{
  "experts_per_token": 6,
  "d_shared_expert": 64,
  "router_bias": true,
  "groups_per_token": 4,
  "norm_eps": 1e-05,
  "optimizer": "muon_variant",
  "beta1": 0.9,
  "schedule": "wsd",
  "decay_shape": "sqrt",
  "final_lr_fraction": 0.0
}
Below are experts of layer 4 (counted from 0) of a mixture-of-experts language model. Rows are named router (the router's row for the expert), gate (a neuron's input weights, with its number), up (a neuron's input weights, with its number) and show model dimensions 0-47. Each number is 128 + 32 x the weight over its row's rms, rounded and kept within 0 to 255. Numbers have three digits each.
After each expert's rows: a language model's description of what the expert responds to. This comes from a sample of Wikipedia text that the model never trained on.

# expert 13
router:113126124125106197163187170105065073129084136114075095163098151178130088160115091069116102107138176146161127122164069200077103155175071176043130
gate0:173105077118165149152129191127097160134124094131127166148127189154099161147154208116128090179146107165138081121134177157168078083131114223108169
up0:153168104104130139109106175198148131194174178126120125147095104148146175120140095108152134159104087123106103073128131169170134115133123135100189
gate1:116118204069142193127172120188115151098082097115095145047187153206132090166154089081087169205185097077118153086160118115137158145183157143165117
up1:115152150141087123147163092129122096141153099100129182134121110106136142230084146112132081131117147112146116090095120142117116114022117046111081
gate2:177130135160059066079192122146082109141107128148080105142143176182152131139151111156152085162110047090163158090119112136148147138159062184087085
up2:122178106144157143142065188065152092071187106199089128104055096113152124115129125147155094118156142135102154092086141138136112156151197159115100
gate3:118065127146092140116185135136140133121123191170112181144128148229122111150087082116103119088090111137146162084169169116156077154154099194104135
up3:129157134128149209126090141134134091100186121112112171073179142103119140101123113166128123153092171142127181076112164077167090117078216143070132
gate4:165130153155088180117205122130114128088061186103088116160138159141101080177175075130118141091138154106118132170120113145170153122140084131091103
up4:106147108139144129092147087163106154113107074155148130105133116124120174119124165170110167118183140180094048120098126090123123107144141160130151
gate5:133118141083058137094141149138164095122162161131142062128115163076151094135123133138073182121100119134205147132120154180131122103113173105106137
up5:117122126152125081094127116083137123178131114116195072129132148150138099129106107144167135120150084140152028176135096120134098083135146071142110
gate6:136167109193123194167129162115103113099173115104123106092090155109067084129092161067165122123090117129138120123154140147122143123170127135090104
up6:192113157112140092066066115137180160100099147066147130146150080126083136105083074171137088129093142127191083149087166107180071146059177148153150
gate7:147059181150125153114147165105172068164147122089086150126152115098077109158114074123143096105101107125102137136176085120105121142167127167097148
up7:131153121198148137113118089168106138050118167167093129145117121061109084136141134159149155135084120135113155100139133134138076080117069108151081
gate8:099157139136114140120121091200096123177113144152108135134142129115150099102120104076142070084140188100142138119085115136156149142103121138111086
up8:123179108095129174104146126179143130145109056148130124084114118154148169170066174142085181100165111154092174106101088126151083132117125124167139
gate9:124054103119156137152097138147122187148095089104164061139145141165129144143144092077109147086095115136111167113190164071134151109143184123107106
up9:151170126200153158071181177093158132127138134119133053184149145159173131064112178145138135157178133107116198137144107149112120092138088153111129
gate10:144105144087089141194159160108170153173138087138170126186090138097141122143113136090182143119050108135153176098152100125126131106102096138149169
up10:159132151178121120102119066166089074136109143136104144178085164107095103097099128129084151107136075158130195058110117167099147159120112096157182
What it handles: Percent signs, 000, km, 's, and labels in infoboxes and tables such as Highway, Distance, Notes, Floors.

# expert 23
router:105095099106089106164162160110114129122120134112140060135103216205131123122096161144128104163127104087039086115110090097180111138133091134149142
gate6:130164030091071186148101167200056100136171161181169103138127115121080141126148149135139147116156138119120131142160134136126105142139097138151106
up6:072084082116150161145142094133151078126167114085135117137118184149129157145173109126151197159171124154084135154167159131144091146173127136091165
gate7:144146157116166138128189112101149073139126101109109119133148146167109182075128163137121121122143063111064137123143124136121086104154060064095161
up7:106139135065104134105110117107124121126100143163147148106142167171100143126137164099167069093145071110189155077143065126168112098081175072126126
gate8:098093194140149125156086079130148183160109090121155134106151141099106182118187090136150143089136137143134112108139142064196118157101153116155145
up8:167108153112087130142112125126113162127102146092174120122095088132078138110140084161157152163134131164125138117135073123154084127135148143155127
gate9:118097099156130087077150123123056124145120120076152114148144172150092116059140086192149143227232124105143106115109122123127119165169142130142103
up9:134095095204186164108157087177132134140119118100133180090161154101159101167127075158187130178115164117116108127136135147137111136135099186158114
gate10:130131103157113040171130136104061124139126182108127126106147091158077033108129123165129139110141178152120076127154148137102106112086089129109187
up10:137105130132147127176100097059167140189166102147110132209117138140153161155191151137112150128143170159139116170060121158165115148090122101141156
gate11:152149128092102188167082117123112126117096128154198111109167076154159149147096142129104176099186169133143066166157128099136137163151153135132097
up11:137102079112173164098120141137137103142142197044095105059145160128118130165124158090083140116123137118150087075130073135141076115190104123124127
gate12:145136117110133107124156120148135097139144179189115067132133123095117173142111107132091089086096092148153086191110110109155150161223104187093129
up12:146182067147168158167180136111174105179141095123144131126163141147160160149167092151126079168150147157085112104107134118087139135110116141195104
gate13:127133116154142136099173159172138090161128135113092153148083149152111114153110183163107164130147115126080151161073157156163109096082066126194103
up13:155061127156175143072136145108108131104110132117126126142192107120152165145168095102159120082143181145128130153118076159108148127127153195169114
gate14:108150137065104128131092144135188169161117190090163059125152190159093112125153123108147154178158192136124089148151072115122126120096132125150092
up14:124173137127161140175116197126100101109102151239140143146100125138107096119141142076083158122086105149151159134096178102104155068136198161119110
gate15:111098109111107109113155130125129127148087105105167151118126154124162097161187147126178141106150155096144095159133153117143170154153099143155140
up15:105195133093110111153107103191168170137121127157135104133188157088077167172127119094115177152161134063153109151085198109142073132130123123155126
gate16:129083134159114151100178140126106151104097125101110140124106184165059126040113126178120194113086198132144132133113149157189122133054187201151144
up16:136093093138105154209145130102199129042144155080129113131136103082116158119143110114024157131081137106125184108100170099099147185083151119168101
What it handles: Pipes beginning table rows and dashes beginning list items, plus region words like United, South, North in tabular text.

# expert 21
router:122064081138063161134178168125146065132112143110082153141153102130136081131112149074140156111138129194154112115122113153136123163126096145109109
gate0:120163129140090121118120130177167098113105165057163185107093113137157106122116126123191166128080078084158127143088131183091123134118069132134156
up0:098130155143148132173116146141082115144137122133094151113092134077168130091123108152146103145122126090155059158120140208147118151153152114070169
gate1:134147142141139095108153092108173107131121130148152142162135075163029087121117129140124100138163123154146049145165111127094111165166110129192134
up1:152132099123164120147106139129086102145114071179139142154151171160154063106156119172132140102144179090159065088155096183082162086110139134168161
gate2:131144100178145154155142135159199147153059099096094099130116092092139101115155114131186060102131090113143118155132088074148139154170060113122133
up2:157108114138109105131086095119164154155100189207148141141185159127081170103111123141127133106112114159133092136125176110152165095127168144081134
gate3:089129082179047167173066083121117103137110196160118116125141117177070147108128117068100097074102095135181126026156127127133104119171154139106143
up3:122229109195101156158152104130135078099115131072156130094179165136144167170146068066136144116087131077102128132175109130160049131141111135142193
gate4:190123096140136128101095169127054128165097102135138158162133110174137125138095107166149150144170120173159098174119064146123062090166155171154134
up4:121046108119109172203110104134102064102074174136147185139158136170204106144115126127117091097148138118148139165103105111104114173132128139161113
gate5:065105077107157077107145087143113156041100111112128126135127127199099171100134157106105140171134144136135124071160116049145093149099114145110093
up5:170140136136128166106169157077079109110126085130155104176081201162164115121126125125115111164113079136119117122161138097152130160154149093161127
gate6:118123176144164151121093170157127058154146163088152157064106187092136134138140160069105158134140121084170111069159088118109119149117090109110139
up6:110107100076139187154148104133076169139133128093125119116093106076182145083079115139142100129157130105082092154167127109122110135150188083092125
gate7:151132127124136156180097101157110091056117150079192095098161114162113143203077171083115122094126136144122106154156178149109125154164139136170110
up7:104165150147150139118120099101160118133167117087128089125098077142140147167155174129160145114042107071140069116150176114121212184136122071164154
gate8:120081128084125139124098210146092148130125143126092132128172126132104143085090109154123155110137143093116109130127164137161102104148118154100146
up8:126135172104177143113180133131197140140170157143125138127095170120141138115100113111105180156132160102080103084132122119068087170150161103131121
gate9:115136177121169096112109154098142132128144162144146120135158203139081087156159130134086136148141121107080135108045086132198133115097135159012150
up9:109137058167108125120115156126099129147110119139140176151189107192116102148115139134153132115102154098159131120100175173139098148108147141138104
gate10:143097129150193168182146105117141107120136169129114112162145105142056116082183165146161157113115139152183157096082089159137125170073095108092156
up10:130111092112077149147151141119123159158133144170081130140128084135121071091141088050134074110103166135168106172053176159166101154155133106132156
What it handles: Common nouns and word pieces right after the, a or his, often people and roles, such as friend, son, singer, buyer, work.

# expert 11
router:117086086164160126148173107125092110175146102169099123180132140160081127177117127146148119099091125140076132145142141098165192146083146143109116
gate6:163123109167108108173108141102124096125156108157153152119143148194109094144145106131100157059141107150137190165116135097109149126083149178167125
up6:085110059161142117153166087146145114104168139162064079106090142141140133168147150119147143130160149126152124096160156141131123148199108078115118
gate7:131164149127106143135076125140157130153118111109135119186107158180119126137125138106098201145108166131106131131151155145175088168099196123201096
up7:109097102150124173106097104115111093142110129150152131126107115110103114115161114079063167155126127144128141091188110127170158133203154125152073
gate8:205116128198111120140139178099060153161181144124101160171142166150097137172116119155135109120153089132099128156157153110193132094137116142096105
up8:127091127074011138195066122114144138123134112076120134134118161123070169101131161106151128117084202137132150145148050118138120125143130131109148
gate9:142117097181164139123125148113120115142144152222100166112173122124081104119117190143157109132122130075142133119145158170075110105086200110121152
up9:118140179157075113103180171168178166132147151073138184090091117174113081142071101141086123100129212109129136087121168162132129109129175119156146
gate10:164077102187121123124165107113132066144157192134093126115127162173111138157119139070166160145048141095137182133115155063154127111108126101093122
up10:100138097081175113150099111068130169119107140110123128138147125110199118152178123087137158117138095179134136151192158105108138187116142091133152
gate11:135141144128084146096186125155184149180164094141087154151164148128109145138086146140132116157134124179126183152098141106185070087050116102090123
up11:112106132100062113171183121139135099065097179047059118132152141127131091148105116128143125181121092175102117168101143128184113128132097133153105
gate12:116145086138154110138157137091173113172180123127131101160084084143193147194109144157175206094155194096159106093153130132125172145138133114130098
up12:097055097070165108151122164123146086070140135151120154108115138102102107112142133064100135129139143038065170164103147132088157184172103096128156
gate13:149104114175124129124085125190131144179104203102133135155173127108103112097084129194160125098102111143094148085129129154100183135129163109149120
up13:154172123115125137110145143148150170124130099128145120111115128099115185186149064081177180141098151123146115118064184128141118149130101129135128
gate14:125078092157133116146072097117098128161115133141142093152149086141126080138079109170148112106143089178152090081137112172086160208140137176118122
up14:133110097107144074119123089146092145134087183126121094143093147175125155115108129099143177140089104123162075118158135151153140085133112062106091
gate15:109139058162132136132091111131115142162135107121075139152097131109175161118097150177076163084149115134138134061135120122118088162068076141184141
up15:123126168065092152093154090124142143164054166159077091134084159107101142132129148121133106105139130124091119110129137155167166167153122113089141
gate16:102080139136155121141156149127120128126237052104160150096140166182138078145097170151124152090118096116113105116107130148105141150085136158119108
up16:108111034156198146143083107149130091071136109149135132082124107149094183129096155136151092050099166116121172143119181124039130133170123102130115
What it handles: Pronouns and possessive determiners in narrative prose, such as his, he, their, its, she, plus the after of.

# expert 10
router:105112148101071157140115121112159182200103112137147120172103141176110110129129149109062122159159096122147130101165157166164137117117156102119169
gate7:107127194136120132118164115078135112112133065113094173159137118178132136147095172071099134149152124165128140128080161157130155202135081146162219
up7:167087148094095107137142147157129145121057134118099105100113155135057160110127137142128118175102116138169064122067130147088189138110174181123118
gate8:121059130158085131108110094152177129178162154136116122171101173138136151110105086115105154082134104152139169085124137126167105161132107140105142
up8:094157125150157160088134145076132153115115155071111131119114127116116160093061062182156159181109121108130158165091088042118125079154139169118123
gate9:125122168095114159116150109115149150103105065114078118160105106163090162156111151102055114135116132158110080201169114098112090130159134108097162
up9:088078094187199136195099083136104071209097150128177162111147094135141088087102085100117147148111099129156148136144133183094130108134069127076118
gate10:119065097147104119175088131149151155159119122122113155079107178172139118127112135127120153095106105117155143120142205219121098136216067101109163
up10:066133041085137124117148148091129102109113128086116115161200082128110161125146131081164108123198155126080138103123105114162065076178113162149101
gate11:112178125139059083057127127059192138093131088122047125163115212092074129122191108123113149126117116075193110123159099120136101173165141121113113
up11:146121139128130074153166172103118152126123097186124175125134055140142155098130052061090163155156171178161170147202184178196068126162070130189114
gate12:122135113173131136106096153137107163128099140117088141124151141146181111117054147071210117163204100104166155136115095074122122105159109069161160
up12:152123107084129186125132146159076116129134147138164068219140121067156096082110168052152126118144148143081182144060135180136175131129140124160112
gate13:119085105124097145105179162158238137111199057117096118128119104107157072156103162116127103148129098113162107102121097050107122138139152124148140
up13:108146126167144131147149107146138058107049163117153136143175138153116102161099106152148177166146136028115154084150145078134067128048102142160179
gate14:128161116126065152113114107140145114121128110131137164128089140163124104174141112129198131100104173081065061066115184100120088167146120155206141
up14:137107119115152165098154112142167190143134161128120110121171110123119171197154111140105111105152161114103138159117155142108122112133089122106113
gate15:204170132096148114110131168112101121160142148110226148167112088154162159135114105096196199101057140172171121152156154178132086093121165071127134
up15:125138134160124079160085174137111174116139117097148149136108116189133144120137145157096093155099108130147150059167125155141165080127148136152099
gate16:179132150159125146122167106118108123110124080092116110102151139138127167113166126037140104165134141110110083136149103138152051124165166138183125
up16:119161169095183123142115112134100168159093147102069130124129165038163111088191128071155065118155128133151104146197070145202158144133147195142131
gate17:088111151197073111126104148075159046147129112095135151084179152116132114137125066142146137147044145119137138131172094171106069087134128112130158
up17:129126136147125081144122132176073129180152175133167120146068133156124150135153131166174111145123081131117164131121147134123107156179142183117156
What it handles: Short lowercase pieces in the middle of names and rare words, such as in, ar, ic, our, as, et.